From a checkpoint of a small mixture-of-experts model trained on Wikipedia: 2 picks a token, 796M tokens.
Below are experts of layer 7 (counted from 0) of a mixture-of-experts language model. Rows are named gate (a neuron's input weights, with its number), up (a neuron's input weights, with its number) and show model dimensions 96-143. Each number is 200 + 20 x the weight over its row's rms, rounded and kept within 0 to 999.
Before each expert's rows: a language model's description of what the expert responds to. This comes from a sample of Wikipedia text that the model never trained on.

# expert 47
Field names in infoboxes and section headings placed before a colon, such as Location, Born, Coaching career, Coordinates, Preceded, County.
gate0,183,217,229,182,207,176,172,198,205,224,236,196,195,182,119,166,178,187,151,192,203,245,223,243,172,209,190,229,204,199,191,194,211,232,216,234,199,169,198,239,163,192,210,184,175,207,181,194
up0,203,184,197,192,184,224,151,182,210,179,208,214,192,195,242,197,190,214,221,215,222,185,211,144,193,181,201,207,210,184,196,205,171,205,186,186,175,211,182,214,207,194,166,204,190,261,201,219
gate1,161,221,203,183,178,159,217,211,212,224,215,182,232,196,202,201,197,191,173,215,216,206,180,212,216,167,186,238,174,202,189,208,200,211,226,179,225,215,226,193,206,205,209,201,197,192,209,192
up1,219,216,233,177,203,177,196,172,203,209,202,180,213,184,184,181,200,203,195,201,183,173,217,189,188,212,201,208,210,203,183,212,175,216,240,211,195,235,186,194,202,203,219,193,198,181,173,211
gate2,213,208,182,176,192,176,164,203,184,209,207,194,176,181,169,223,191,182,195,232,190,227,207,220,191,179,233,214,231,172,181,208,207,182,220,173,225,195,187,171,181,207,201,187,192,230,200,244
up2,188,188,203,195,180,196,189,201,244,154,209,183,229,202,213,193,213,213,198,161,192,193,193,209,187,216,197,208,193,186,191,202,156,174,181,199,225,218,214,203,235,220,223,183,221,193,197,182
gate3,209,217,186,200,240,203,180,175,215,184,183,204,205,172,234,204,152,192,200,223,187,211,211,185,212,206,209,169,215,172,206,189,193,208,193,199,151,235,188,189,202,189,230,197,223,196,193,170
up3,190,186,208,199,194,201,232,220,194,176,185,162,164,206,167,210,219,205,215,183,185,224,204,219,195,193,200,197,180,249,211,173,236,179,207,167,185,205,250,186,216,165,250,228,188,209,170,199
gate4,221,206,224,187,222,201,196,182,208,217,208,224,228,192,196,202,231,192,196,215,216,193,232,225,187,186,195,171,215,188,173,189,190,220,225,227,204,189,186,213,173,193,213,218,169,222,191,168
up4,219,190,213,184,219,203,169,202,248,229,204,221,209,188,218,203,187,209,171,201,203,183,174,181,163,236,217,203,191,217,160,227,209,180,202,200,221,206,183,198,191,239,198,195,246,212,207,195
gate5,214,186,207,216,197,206,235,171,201,219,214,184,198,197,186,219,172,210,214,248,185,172,167,247,229,205,173,186,182,205,176,190,193,216,185,194,192,216,205,196,189,208,177,199,214,246,210,192
up5,195,187,198,184,215,194,223,206,231,196,210,191,175,192,174,179,196,189,214,209,188,215,156,206,215,199,200,166,151,198,215,192,191,206,259,200,253,237,194,210,186,235,213,220,201,199,197,174
gate6,214,176,169,198,178,145,181,209,212,213,237,205,207,212,194,207,225,216,209,220,188,215,170,220,205,256,198,214,181,208,210,169,188,179,188,190,234,189,168,175,179,241,190,203,181,219,190,237
up6,246,201,199,222,216,231,210,182,222,231,188,204,206,170,204,176,186,203,137,161,202,204,188,205,211,204,223,188,197,208,191,246,182,205,199,197,181,241,222,232,190,192,176,198,199,209,165,165
gate7,196,166,206,218,200,186,210,203,218,207,211,196,211,208,201,204,216,187,209,200,184,207,230,192,180,200,214,208,230,208,183,201,207,223,128,208,159,201,208,230,206,238,180,232,189,194,180,208
up7,144,190,212,204,195,159,180,213,181,207,185,222,187,196,187,204,191,220,216,206,203,204,216,187,160,167,194,210,223,211,196,175,198,206,207,211,231,186,227,219,209,189,161,204,252,185,194,208
gate8,210,218,247,171,159,184,198,206,237,190,228,212,196,201,197,224,199,190,171,211,200,196,174,190,237,199,211,209,184,183,189,194,212,258,202,197,207,199,196,190,181,178,165,236,203,214,221,200
up8,171,211,162,161,190,211,178,193,198,194,238,154,183,192,237,183,186,193,208,179,200,192,205,224,211,227,182,210,226,194,188,215,202,209,238,187,219,198,195,182,209,193,205,215,148,199,200,173
gate9,165,203,196,178,200,210,190,203,245,197,209,225,202,185,170,195,201,178,173,207,185,189,215,211,213,232,186,207,199,196,210,201,208,211,224,188,217,221,214,202,218,189,212,217,222,193,203,185
up9,226,233,212,171,206,213,228,205,191,180,215,204,196,208,220,177,194,197,197,251,185,217,195,196,196,178,221,163,209,190,202,212,178,230,178,199,165,202,206,225,202,234,184,224,200,220,210,194
gate10,217,217,219,194,191,177,207,229,194,203,225,207,260,223,201,208,175,215,178,224,201,199,201,205,172,194,204,210,168,178,187,201,223,182,199,177,183,178,171,243,224,199,175,224,211,185,188,186
up10,219,163,179,204,201,180,223,196,190,213,210,236,231,226,220,174,193,206,167,157,225,181,234,167,204,188,196,215,189,213,200,179,228,177,235,201,203,214,175,236,199,203,188,199,218,207,188,229
gate11,211,234,182,194,224,185,200,208,204,194,231,205,203,210,238,182,191,189,208,219,199,223,192,160,190,205,189,201,214,182,221,214,193,203,179,200,204,246,183,179,181,175,188,203,178,217,180,213
up11,226,185,199,172,186,186,180,161,192,186,209,192,217,197,208,202,230,191,229,200,194,188,205,188,228,208,204,174,213,181,203,215,198,210,194,189,199,207,202,206,194,179,179,202,232,191,196,190
gate12,203,188,178,172,224,211,194,231,221,225,202,215,192,200,228,177,195,185,247,222,194,213,186,195,200,208,228,208,225,232,161,204,205,224,249,184,190,205,215,209,212,192,194,140,180,203,185,197
up12,210,207,200,198,194,199,185,213,217,199,184,201,184,203,189,190,202,210,206,186,206,180,190,194,239,237,205,188,181,193,196,210,167,242,182,193,246,194,200,215,228,222,185,206,187,197,185,167
gate13,210,175,202,171,197,205,218,191,236,198,204,204,155,190,218,172,212,196,218,239,211,191,229,198,192,202,224,228,207,209,239,197,174,203,159,208,200,182,213,202,238,193,217,185,207,168,211,237
up13,177,218,222,212,175,193,222,231,220,203,200,178,225,173,200,202,231,200,205,210,206,206,220,209,223,234,218,179,190,226,190,228,203,191,214,219,213,206,182,167,188,238,185,175,212,161,187,182
gate14,217,214,246,185,179,207,181,193,206,212,197,191,236,226,212,219,192,214,183,248,213,179,201,178,193,218,202,209,164,176,200,236,203,180,216,225,175,184,200,214,205,214,189,196,174,217,179,197
up14,226,206,185,201,184,193,226,216,190,181,176,185,184,196,186,193,161,227,199,214,202,175,198,176,185,206,184,198,202,199,213,193,243,179,225,202,201,186,213,216,212,236,201,213,167,184,203,219
gate15,198,214,195,198,226,205,251,186,180,193,194,196,238,196,189,177,225,201,187,169,175,203,215,222,228,168,183,205,183,183,220,187,195,203,206,189,173,194,182,232,214,214,220,156,212,207,200,231
up15,213,160,216,200,165,205,177,222,207,198,214,197,180,198,188,213,210,225,223,239,227,210,222,214,191,202,201,206,189,188,186,208,209,215,223,208,201,228,185,194,213,214,213,223,171,206,228,221
gate16,193,173,248,169,223,182,211,178,211,196,218,158,211,209,204,193,205,201,190,239,133,207,213,192,159,182,193,173,209,194,218,215,206,189,210,201,209,219,187,204,219,145,178,182,207,218,171,198
up16,185,206,236,209,190,226,160,221,215,243,177,234,219,192,193,203,224,177,200,199,191,199,198,197,194,194,195,198,194,163,171,166,170,160,222,190,209,200,183,188,173,215,236,181,217,167,158,200
gate17,212,211,204,188,194,198,199,196,202,171,168,222,181,208,183,208,193,193,184,220,180,188,172,195,194,173,181,214,236,199,234,179,192,210,210,190,240,200,192,181,189,145,215,220,204,169,192,199
up17,187,228,190,181,199,196,219,207,206,191,191,208,216,181,199,270,206,225,192,186,200,214,185,206,217,202,214,156,187,156,231,219,184,188,201,233,222,199,232,182,152,165,244,185,173,190,220,222
gate18,232,150,191,204,197,201,190,216,203,192,207,213,217,188,202,180,195,192,191,197,202,227,183,197,195,194,188,212,188,220,196,207,196,221,173,197,237,220,204,185,219,186,223,209,184,177,191,212
up18,211,209,173,211,197,183,165,205,204,237,198,213,223,191,236,208,179,209,184,193,222,207,186,211,209,246,178,207,187,234,236,175,198,208,168,192,217,217,181,213,211,190,214,240,185,207,187,202
gate19,227,200,188,183,197,206,218,206,208,214,219,224,252,202,208,192,272,195,208,183,194,178,185,170,199,216,218,209,183,210,188,200,189,176,202,195,192,192,192,178,169,203,198,174,215,179,213,193
up19,203,219,171,182,208,195,215,225,176,224,168,193,200,200,220,172,226,180,191,216,183,216,240,203,245,201,220,170,189,171,184,234,183,184,244,183,197,206,213,198,171,190,223,201,212,222,195,170
gate20,214,186,247,228,218,191,174,194,211,227,196,189,211,237,195,210,227,171,158,186,166,187,208,213,197,225,207,202,201,219,182,225,195,203,204,198,186,196,163,226,173,201,187,204,205,172,215,214
up20,209,176,186,171,190,220,185,202,153,238,182,220,214,197,173,180,217,202,175,201,207,177,211,194,211,231,223,180,200,166,203,186,187,225,198,229,178,178,184,205,210,199,180,198,177,201,284,215
gate21,160,223,188,193,214,181,235,205,186,199,205,226,203,200,201,211,197,123,161,189,218,226,178,175,187,243,207,211,201,249,209,228,197,188,196,209,172,232,188,167,226,187,186,209,201,224,185,235
up21,199,186,196,161,223,229,192,157,185,206,191,208,201,215,172,205,205,213,207,214,190,159,214,180,181,196,183,207,186,219,211,192,203,191,193,188,189,229,191,219,173,221,183,197,186,236,234,168
gate22,193,180,212,203,209,176,176,173,191,203,218,218,223,212,166,197,185,220,203,225,221,241,192,201,208,225,200,224,195,182,216,182,192,195,208,157,201,183,214,215,177,210,214,183,233,237,184,181
up22,206,219,161,168,202,253,193,197,186,222,198,202,185,218,218,246,212,189,196,210,181,180,204,212,203,217,263,199,249,167,174,193,215,179,160,216,208,186,173,197,198,207,168,201,190,204,205,200

# expert 2
Capitalized words inside names of institutions, offices and organizations, such as University, President, National Assembly, Army, Department.
gate0,181,184,208,229,248,204,208,194,208,171,223,191,186,200,192,204,197,195,168,200,221,200,211,209,164,184,209,191,183,228,194,164,150,209,188,193,210,147,194,192,203,186,185,222,239,228,221,194
up0,212,180,170,203,175,212,167,224,191,247,215,212,224,186,161,190,202,212,214,237,200,209,183,210,192,205,196,219,187,194,216,227,214,207,190,187,208,182,212,195,197,157,211,195,201,145,203,220
gate1,176,217,178,182,200,230,233,213,178,184,210,179,194,213,205,227,159,218,214,170,186,197,216,186,235,218,212,218,186,201,184,219,205,198,171,157,234,219,217,201,216,189,202,174,228,220,179,208
up1,192,176,213,205,202,251,201,198,208,195,187,212,214,175,209,197,219,164,200,168,222,219,229,199,185,181,212,213,175,178,217,211,206,188,176,207,209,239,212,219,182,173,192,172,214,214,192,192
gate2,234,193,187,189,238,183,215,215,174,182,225,179,251,222,203,216,199,168,194,219,195,182,222,196,205,173,202,160,197,221,194,203,180,158,197,233,212,179,175,187,195,185,224,204,206,155,194,208
up2,200,201,193,167,188,217,216,206,209,191,195,209,204,227,212,170,196,223,166,203,205,250,210,202,204,239,195,190,215,211,247,163,179,210,172,154,181,198,207,203,175,211,187,198,216,184,198,180
gate3,187,208,209,207,193,199,182,211,168,217,200,230,180,199,168,180,262,189,213,171,224,204,222,195,177,221,194,242,193,217,190,204,210,188,195,196,211,258,184,187,194,179,192,213,204,153,201,177
up3,179,184,167,185,215,222,200,202,170,203,178,206,171,222,238,180,192,209,220,163,196,214,189,231,184,200,191,222,176,197,207,173,193,201,242,183,213,215,227,206,196,167,216,245,193,184,230,167
gate4,202,212,214,258,209,194,174,218,203,187,200,195,206,189,184,218,186,175,217,214,194,210,209,196,170,216,240,200,155,217,203,190,200,232,176,199,228,209,197,204,204,214,221,185,185,209,157,207
up4,164,215,193,187,202,146,214,165,155,224,226,204,196,217,220,212,191,202,223,215,199,166,203,226,230,215,186,208,232,224,194,202,232,182,241,181,204,186,205,200,197,188,189,197,207,185,213,165
gate5,188,162,208,211,234,199,223,198,186,195,232,206,194,175,210,191,181,201,200,190,205,210,161,176,161,173,210,181,161,210,205,211,202,196,169,232,251,186,189,203,227,202,203,251,187,164,159,200
up5,168,219,209,200,199,197,196,183,183,176,172,199,226,175,207,229,205,208,183,217,219,197,165,210,242,193,198,210,219,207,188,204,219,238,216,220,191,231,204,180,177,200,186,183,186,198,193,207
gate6,212,212,202,184,202,166,203,195,197,228,250,190,206,220,184,177,188,194,174,186,253,238,179,214,218,185,231,218,197,205,195,203,207,217,179,174,180,201,198,169,208,187,207,207,208,185,129,196
up6,220,210,193,184,156,186,189,188,199,170,189,210,218,209,191,183,166,205,205,215,180,231,210,194,221,213,216,188,165,181,194,162,196,160,198,215,219,229,210,223,183,214,167,218,194,197,213,153
gate7,242,200,228,229,187,225,200,192,194,203,194,213,213,205,184,154,198,177,167,198,166,229,229,195,189,191,218,187,237,207,224,177,167,174,202,177,217,211,214,206,175,184,185,214,183,205,192,193
up7,237,195,216,233,205,228,184,176,188,189,208,219,199,196,189,200,187,183,205,222,186,221,185,184,195,195,206,215,201,216,184,213,191,219,213,226,218,210,247,157,179,163,224,204,183,240,214,187
gate8,261,203,190,219,189,212,192,189,230,163,189,211,219,236,189,223,189,223,189,195,170,206,220,212,224,203,189,195,189,189,179,183,217,198,193,178,187,175,215,221,161,213,192,165,224,206,183,209
up8,215,185,204,194,189,205,205,200,203,189,217,198,216,179,170,209,184,224,183,206,218,196,206,211,167,219,252,212,197,220,208,166,208,166,219,194,180,237,204,157,222,181,213,185,212,181,225,234
gate9,206,181,188,234,159,170,199,209,243,165,196,185,197,193,223,216,191,205,161,198,205,200,233,213,203,198,183,215,209,194,228,192,179,112,219,205,196,200,204,249,227,223,184,253,191,202,206,199
up9,190,194,214,195,205,205,198,167,222,177,209,218,197,206,159,185,166,203,206,200,200,226,192,167,181,171,196,183,206,176,190,214,196,242,196,210,175,201,198,221,204,170,221,193,197,197,219,208
gate10,179,186,206,206,229,210,205,172,155,246,185,210,209,186,219,211,224,207,198,194,185,212,223,174,214,201,246,195,208,206,193,179,213,230,194,202,201,181,184,205,182,170,210,179,221,217,200,207
up10,201,219,199,217,201,205,224,198,214,239,190,218,221,210,203,210,195,211,190,192,203,189,178,215,247,193,178,197,193,218,188,210,178,229,246,197,188,191,242,230,190,192,209,210,206,224,204,207
gate11,195,190,211,191,222,195,193,215,203,197,202,214,210,198,193,209,195,212,214,195,210,205,148,209,180,193,224,207,201,190,210,205,229,196,222,196,213,168,209,212,215,220,216,185,237,197,179,176
up11,211,198,219,208,187,217,239,182,175,184,203,213,208,202,171,198,204,210,180,240,195,208,174,206,217,186,193,218,219,215,203,199,172,203,198,183,196,167,189,164,212,202,204,206,195,190,187,196
gate12,200,226,188,202,212,168,165,203,239,199,162,211,185,205,188,210,225,166,209,225,189,175,184,198,193,169,202,195,207,186,160,185,204,167,207,205,233,194,198,177,205,212,193,214,207,180,190,196
up12,227,204,185,187,177,193,169,174,232,227,173,215,185,183,187,207,226,212,200,193,227,193,230,182,216,210,211,214,194,192,171,195,237,218,215,183,194,186,171,202,162,218,179,212,197,208,230,185
gate13,204,254,196,216,176,220,235,211,211,188,272,205,223,206,172,214,178,226,198,179,182,180,179,190,185,206,176,191,190,219,214,203,214,206,219,214,210,189,225,205,184,186,184,200,210,184,197,208
up13,230,238,208,201,173,207,178,220,198,196,208,205,177,209,178,183,184,213,215,184,198,185,170,224,190,219,183,236,220,233,230,189,211,182,204,186,207,186,209,220,199,203,185,197,192,187,172,246
gate14,202,193,176,203,171,186,190,198,247,193,200,222,211,213,177,203,217,222,214,199,206,162,200,180,191,171,179,187,209,183,194,225,216,225,201,242,179,240,239,197,216,144,222,220,226,214,174,195
up14,221,176,193,213,171,225,205,180,196,201,214,197,202,211,233,214,192,195,204,207,246,234,193,205,214,165,205,203,208,200,185,191,194,225,204,178,206,198,184,238,175,206,190,174,179,190,213,213
gate15,240,225,217,223,206,198,177,192,257,201,168,201,217,207,205,189,209,195,218,217,197,230,214,188,223,160,236,168,210,153,193,193,214,222,203,198,228,202,218,179,184,198,215,190,211,218,189,219
up15,214,190,176,194,189,183,209,195,192,234,212,206,200,214,232,215,223,208,183,191,177,216,196,203,180,215,170,202,207,140,219,203,189,192,169,224,193,191,184,200,218,215,176,248,192,193,206,209
gate16,204,230,204,172,212,190,203,187,194,206,207,208,202,205,245,216,208,204,217,224,183,249,170,205,186,180,187,181,217,216,196,191,233,210,193,197,209,171,199,187,200,211,182,200,195,218,201,194
up16,199,242,210,192,208,202,187,199,197,196,166,180,196,184,224,229,206,226,199,191,194,219,187,177,172,220,182,221,238,207,176,161,207,193,167,197,211,262,193,216,247,203,177,185,176,226,251,201
gate17,196,190,223,206,175,186,200,210,247,250,242,198,190,195,210,177,204,213,196,171,203,178,179,208,184,207,188,194,154,188,190,191,205,217,186,175,172,204,194,218,196,177,200,221,165,228,182,208
up17,198,211,181,193,184,195,213,208,194,201,202,194,202,199,255,170,186,232,201,216,183,201,200,196,198,171,206,176,185,216,214,206,178,208,190,214,191,211,176,218,199,190,194,193,242,169,208,215
gate18,218,157,188,194,221,191,190,206,216,203,223,177,207,212,193,175,198,160,228,197,201,209,186,167,198,180,199,207,185,176,207,203,223,218,196,163,189,241,195,224,204,175,207,190,203,197,202,210
up18,204,213,193,200,203,191,192,193,206,222,164,212,215,209,161,213,199,242,175,257,216,199,199,232,174,221,201,168,193,216,193,223,198,210,215,172,228,192,194,177,232,215,212,213,221,181,207,196
gate19,210,197,203,190,203,220,202,187,199,210,188,200,164,203,193,178,193,195,185,179,177,169,209,180,212,172,192,216,189,199,206,215,217,213,202,206,231,206,189,227,158,206,154,165,217,208,169,200
up19,202,208,184,185,198,183,176,230,192,187,207,177,206,195,230,202,182,243,224,186,213,235,194,199,213,175,177,201,190,189,203,207,197,215,187,189,187,191,235,218,190,196,220,216,186,212,192,187
gate20,212,173,178,191,194,183,153,155,218,182,214,141,190,180,199,200,208,222,197,216,187,226,174,200,197,210,173,225,223,205,191,216,195,214,234,213,223,219,197,190,200,196,159,180,226,158,184,184
up20,195,244,200,182,203,226,200,212,219,182,213,223,188,210,185,198,171,198,243,188,201,183,204,179,200,184,202,221,235,173,195,196,206,192,150,203,213,218,196,222,195,190,230,203,165,223,208,180
gate21,214,210,195,192,169,196,208,172,209,220,198,187,195,197,198,177,201,199,170,190,185,209,156,167,225,180,190,220,206,208,195,249,184,217,196,217,209,173,194,168,237,187,198,193,211,201,173,218
up21,182,200,218,230,255,208,202,203,184,203,207,228,232,202,206,197,178,215,179,193,193,200,207,211,231,187,207,202,162,233,184,203,196,191,218,235,178,198,180,163,191,211,241,219,227,170,171,208
gate22,167,176,192,209,237,173,201,200,197,175,235,186,214,201,194,200,212,180,206,216,208,197,182,216,179,216,196,206,203,203,221,229,218,234,193,160,217,155,163,205,192,184,187,170,217,211,191,215
up22,189,163,203,238,159,193,176,194,201,215,202,183,203,220,168,196,228,227,239,169,207,195,207,172,184,236,223,164,186,169,185,221,208,180,220,201,194,190,203,186,188,201,195,198,211,183,183,181

# expert 38
Line breaks ending paragraphs or table rows, plus section heading markers == and table divider rows.
gate0,164,181,181,211,210,177,191,200,207,225,223,212,202,228,232,224,213,205,213,242,193,209,179,223,167,205,200,201,203,201,189,215,212,228,167,223,175,235,167,220,210,197,201,189,205,183,226,220
up0,202,233,199,182,167,207,233,248,194,170,170,201,203,166,184,186,198,234,209,187,203,209,194,163,222,227,191,208,186,218,204,198,215,188,209,193,245,202,243,231,215,173,197,197,222,222,151,192
gate1,211,225,188,185,172,179,203,198,194,209,188,193,179,228,215,195,195,192,205,204,191,190,173,180,187,180,186,204,191,180,190,213,195,237,203,210,237,231,219,210,202,201,191,226,219,209,202,223
up1,218,201,179,176,177,198,214,203,183,185,200,206,192,201,182,233,193,177,227,220,196,209,162,196,208,201,228,212,212,166,168,170,203,232,176,208,229,201,217,176,206,198,202,207,223,197,221,208
gate2,197,207,266,202,202,207,236,215,201,193,199,172,174,169,194,176,205,211,178,204,213,202,149,204,201,225,209,191,217,196,194,170,220,205,183,198,201,185,198,191,218,190,194,192,201,177,228,234
up2,220,166,233,186,175,181,248,229,194,233,210,171,174,206,198,180,188,215,199,199,187,195,180,233,188,186,201,177,228,196,168,189,214,190,148,183,199,203,186,184,219,190,173,187,231,171,225,250
gate3,212,193,185,206,186,214,203,205,191,207,204,218,209,188,224,171,216,204,219,234,195,202,206,206,190,183,189,219,237,208,210,169,192,209,178,205,236,203,204,193,239,199,180,205,206,235,212,224
up3,212,202,195,229,218,214,225,179,197,190,212,181,185,179,189,213,181,203,175,209,217,196,173,203,221,241,196,191,185,205,200,205,227,169,225,190,156,193,215,238,197,191,220,194,208,190,183,187
gate4,212,196,201,207,212,211,201,187,220,206,226,235,175,199,209,184,178,157,203,176,173,211,168,194,197,201,183,190,217,183,211,217,158,232,192,200,211,205,194,189,183,232,205,161,202,175,157,227
up4,181,184,226,243,195,239,192,192,198,200,213,176,198,188,217,179,190,204,204,192,179,212,194,192,195,232,209,192,205,237,209,198,180,201,194,174,189,200,194,210,207,221,229,212,222,191,176,203
gate5,158,188,180,202,209,178,175,204,207,195,234,205,244,201,217,217,224,192,197,226,217,232,204,213,192,196,201,206,236,173,219,186,189,208,209,189,216,150,210,176,210,212,199,210,242,166,201,180
up5,192,206,236,209,259,172,199,193,179,176,150,179,224,175,211,229,233,190,167,224,192,179,211,231,192,181,226,216,225,158,188,204,175,182,205,213,190,216,182,195,179,194,222,187,184,205,207,178
gate6,206,223,230,192,230,187,206,163,238,204,174,217,189,209,183,211,210,195,192,185,194,225,168,228,195,169,251,176,232,166,198,153,177,191,205,223,225,179,205,216,197,228,189,139,210,214,224,210
up6,222,214,202,192,235,174,212,174,244,213,181,201,178,215,179,222,212,190,207,196,187,198,182,233,185,140,233,174,224,188,181,168,185,195,200,224,190,175,238,196,210,240,190,174,236,188,215,196
gate7,206,168,207,218,195,142,194,200,190,194,191,201,184,209,219,214,203,206,225,193,224,199,162,213,186,195,196,201,211,205,195,189,219,200,193,206,192,205,199,221,231,192,174,180,228,243,176,211
up7,179,211,225,194,196,241,230,210,196,208,192,192,215,163,201,199,202,209,169,205,178,192,238,209,203,199,175,205,167,192,211,218,188,184,213,188,215,199,168,189,163,213,220,188,137,178,188,191
gate8,201,191,212,197,178,188,183,186,209,216,226,189,214,189,195,188,181,219,217,201,210,189,176,213,193,193,185,183,212,173,217,189,227,221,185,180,174,245,163,175,203,191,222,196,210,194,213,176
up8,175,203,194,200,214,217,182,201,178,199,186,210,185,230,204,216,219,179,210,174,203,219,214,181,217,207,195,223,207,224,164,210,204,188,202,221,204,148,239,216,173,191,177,210,188,194,201,183
gate9,211,179,179,189,199,169,171,210,214,175,195,210,193,190,224,183,192,228,260,186,192,190,208,210,184,236,184,198,178,156,184,176,219,231,217,205,204,211,213,198,186,207,140,207,177,222,205,192
up9,182,182,179,163,191,169,177,195,229,210,195,218,224,197,175,187,191,210,251,192,191,200,183,218,170,205,189,171,207,151,186,176,195,203,225,215,164,164,213,197,170,188,198,201,194,201,191,199
gate10,223,193,212,200,191,212,220,210,219,189,211,202,199,216,175,194,158,204,224,178,193,212,217,188,198,205,180,218,220,170,229,189,202,168,212,183,211,194,206,186,208,173,165,164,226,208,182,173
up10,208,198,202,186,214,220,175,171,169,238,180,200,219,206,253,213,252,207,184,190,191,213,184,215,194,219,198,206,174,230,184,179,203,207,209,197,203,220,187,214,195,222,218,221,144,219,181,205
gate11,191,169,159,220,180,122,213,216,174,202,184,173,207,187,195,219,192,189,194,176,202,199,208,204,190,186,182,174,165,225,200,202,201,188,202,165,210,182,220,198,210,188,161,232,185,222,193,206
up11,177,207,164,222,217,243,186,188,205,197,189,250,202,226,208,173,206,191,233,182,185,212,188,194,192,225,252,187,223,221,241,214,195,200,198,193,184,207,176,206,201,222,200,222,154,213,219,168
gate12,195,237,192,199,230,158,252,211,173,192,207,223,166,212,197,238,202,198,201,164,169,193,183,195,172,177,197,225,183,215,192,202,217,206,210,225,211,191,218,228,261,190,171,187,187,187,223,213
up12,174,199,196,197,229,170,237,215,170,182,180,227,199,185,181,217,217,186,218,185,179,206,184,191,181,171,186,222,192,214,174,188,215,180,190,229,173,215,203,213,237,203,195,189,217,199,225,219
gate13,212,213,209,206,199,206,181,207,220,215,216,183,208,185,207,225,223,194,189,179,201,221,241,201,184,218,185,216,175,222,155,218,210,254,207,198,216,234,220,221,158,183,185,194,174,210,185,183
up13,232,192,201,204,215,220,171,159,207,206,213,151,201,168,207,243,196,201,187,199,196,197,199,237,199,200,186,178,186,215,182,190,171,189,166,168,223,197,164,177,207,251,221,200,186,211,222,208
gate14,192,154,228,219,202,224,238,200,232,191,208,214,167,172,199,204,204,202,172,213,205,199,226,201,234,189,197,224,172,176,170,187,201,213,196,211,194,173,198,184,185,211,216,226,163,207,216,219
up14,206,223,175,171,196,216,226,198,214,255,186,245,208,198,209,190,179,185,171,187,149,227,193,193,187,208,188,218,215,181,196,196,203,180,205,217,170,209,213,195,170,177,201,174,186,175,172,228
gate15,185,190,204,210,200,203,188,229,198,211,191,206,196,199,215,189,177,181,184,182,199,191,183,204,214,187,225,200,184,179,166,228,186,200,194,184,171,164,221,210,194,204,232,184,237,204,173,181
up15,211,192,208,195,184,201,204,217,184,224,217,247,170,201,199,218,182,188,212,208,200,181,174,194,205,150,197,200,214,200,175,190,212,178,218,212,230,153,198,188,229,184,198,177,206,206,197,201
gate16,175,209,170,192,216,219,228,189,203,186,191,219,203,205,204,210,201,229,209,198,183,195,239,158,229,170,197,187,216,184,203,168,215,171,200,166,197,215,194,211,176,187,172,180,170,194,186,196
up16,178,217,213,219,230,214,193,214,193,184,203,219,178,180,196,197,205,208,207,186,130,217,163,234,192,215,154,219,180,225,184,235,165,208,222,220,217,152,205,161,218,232,188,183,242,215,194,189
gate17,197,191,219,170,202,165,225,203,202,180,221,163,191,241,234,184,204,238,162,195,219,213,181,204,188,234,202,191,215,221,178,204,238,185,225,198,211,193,231,188,193,183,191,173,200,199,174,192
up17,182,177,204,191,212,166,238,233,178,157,197,163,186,236,243,191,195,225,170,181,216,200,189,192,180,221,198,189,205,221,174,186,217,185,209,213,223,195,222,200,182,170,212,185,211,202,173,189
gate18,183,179,189,163,152,205,184,206,173,173,206,178,182,192,203,208,168,184,191,184,181,211,165,186,222,186,211,179,221,217,193,217,185,193,202,211,199,170,198,209,216,170,206,231,203,180,191,219
up18,203,189,195,189,165,209,225,194,152,188,168,215,235,168,215,214,199,181,217,185,209,224,179,182,211,183,192,190,198,196,231,186,194,209,168,181,228,171,220,199,209,211,207,199,199,200,202,251
gate19,188,231,197,201,166,177,201,190,200,173,225,205,179,156,179,197,228,190,191,190,167,188,214,220,226,204,197,191,189,177,176,155,200,187,200,228,230,197,166,188,174,215,223,182,184,195,203,195
up19,201,223,234,161,229,219,231,208,169,212,189,200,221,212,199,234,185,183,213,205,220,198,183,199,175,172,219,177,208,187,205,214,211,201,217,200,178,209,202,203,195,182,187,211,199,197,189,232
gate20,174,170,195,143,201,211,246,206,228,180,191,211,204,221,214,202,179,220,231,202,176,206,238,198,174,207,220,208,170,210,211,183,228,184,184,224,183,220,190,177,203,186,182,207,203,218,177,197
up20,185,186,197,140,200,201,237,208,203,188,189,213,217,189,243,201,180,216,214,197,161,183,190,179,198,193,238,212,190,215,206,223,235,182,199,244,218,225,199,165,217,231,169,181,223,222,181,211
gate21,186,237,189,209,158,191,198,197,200,181,197,204,193,223,232,224,221,153,203,170,173,185,141,171,201,179,203,179,195,203,195,198,168,175,203,227,208,191,228,222,182,192,221,210,200,203,190,207
up21,182,188,174,160,220,220,201,194,197,236,199,187,198,202,205,187,243,204,203,215,183,238,217,198,242,230,192,218,208,183,219,193,205,209,227,212,201,194,191,208,167,167,213,208,207,215,207,183
gate22,182,222,179,194,213,239,187,150,193,172,206,201,196,228,206,189,204,211,209,212,184,186,204,241,183,211,146,166,212,195,205,205,218,200,229,199,190,214,193,227,209,203,188,194,202,205,215,211
up22,194,230,181,198,202,261,176,177,202,176,228,186,201,216,193,190,220,202,192,231,207,217,208,212,204,233,168,205,222,189,224,208,178,177,258,178,215,232,206,212,209,181,196,238,185,192,190,202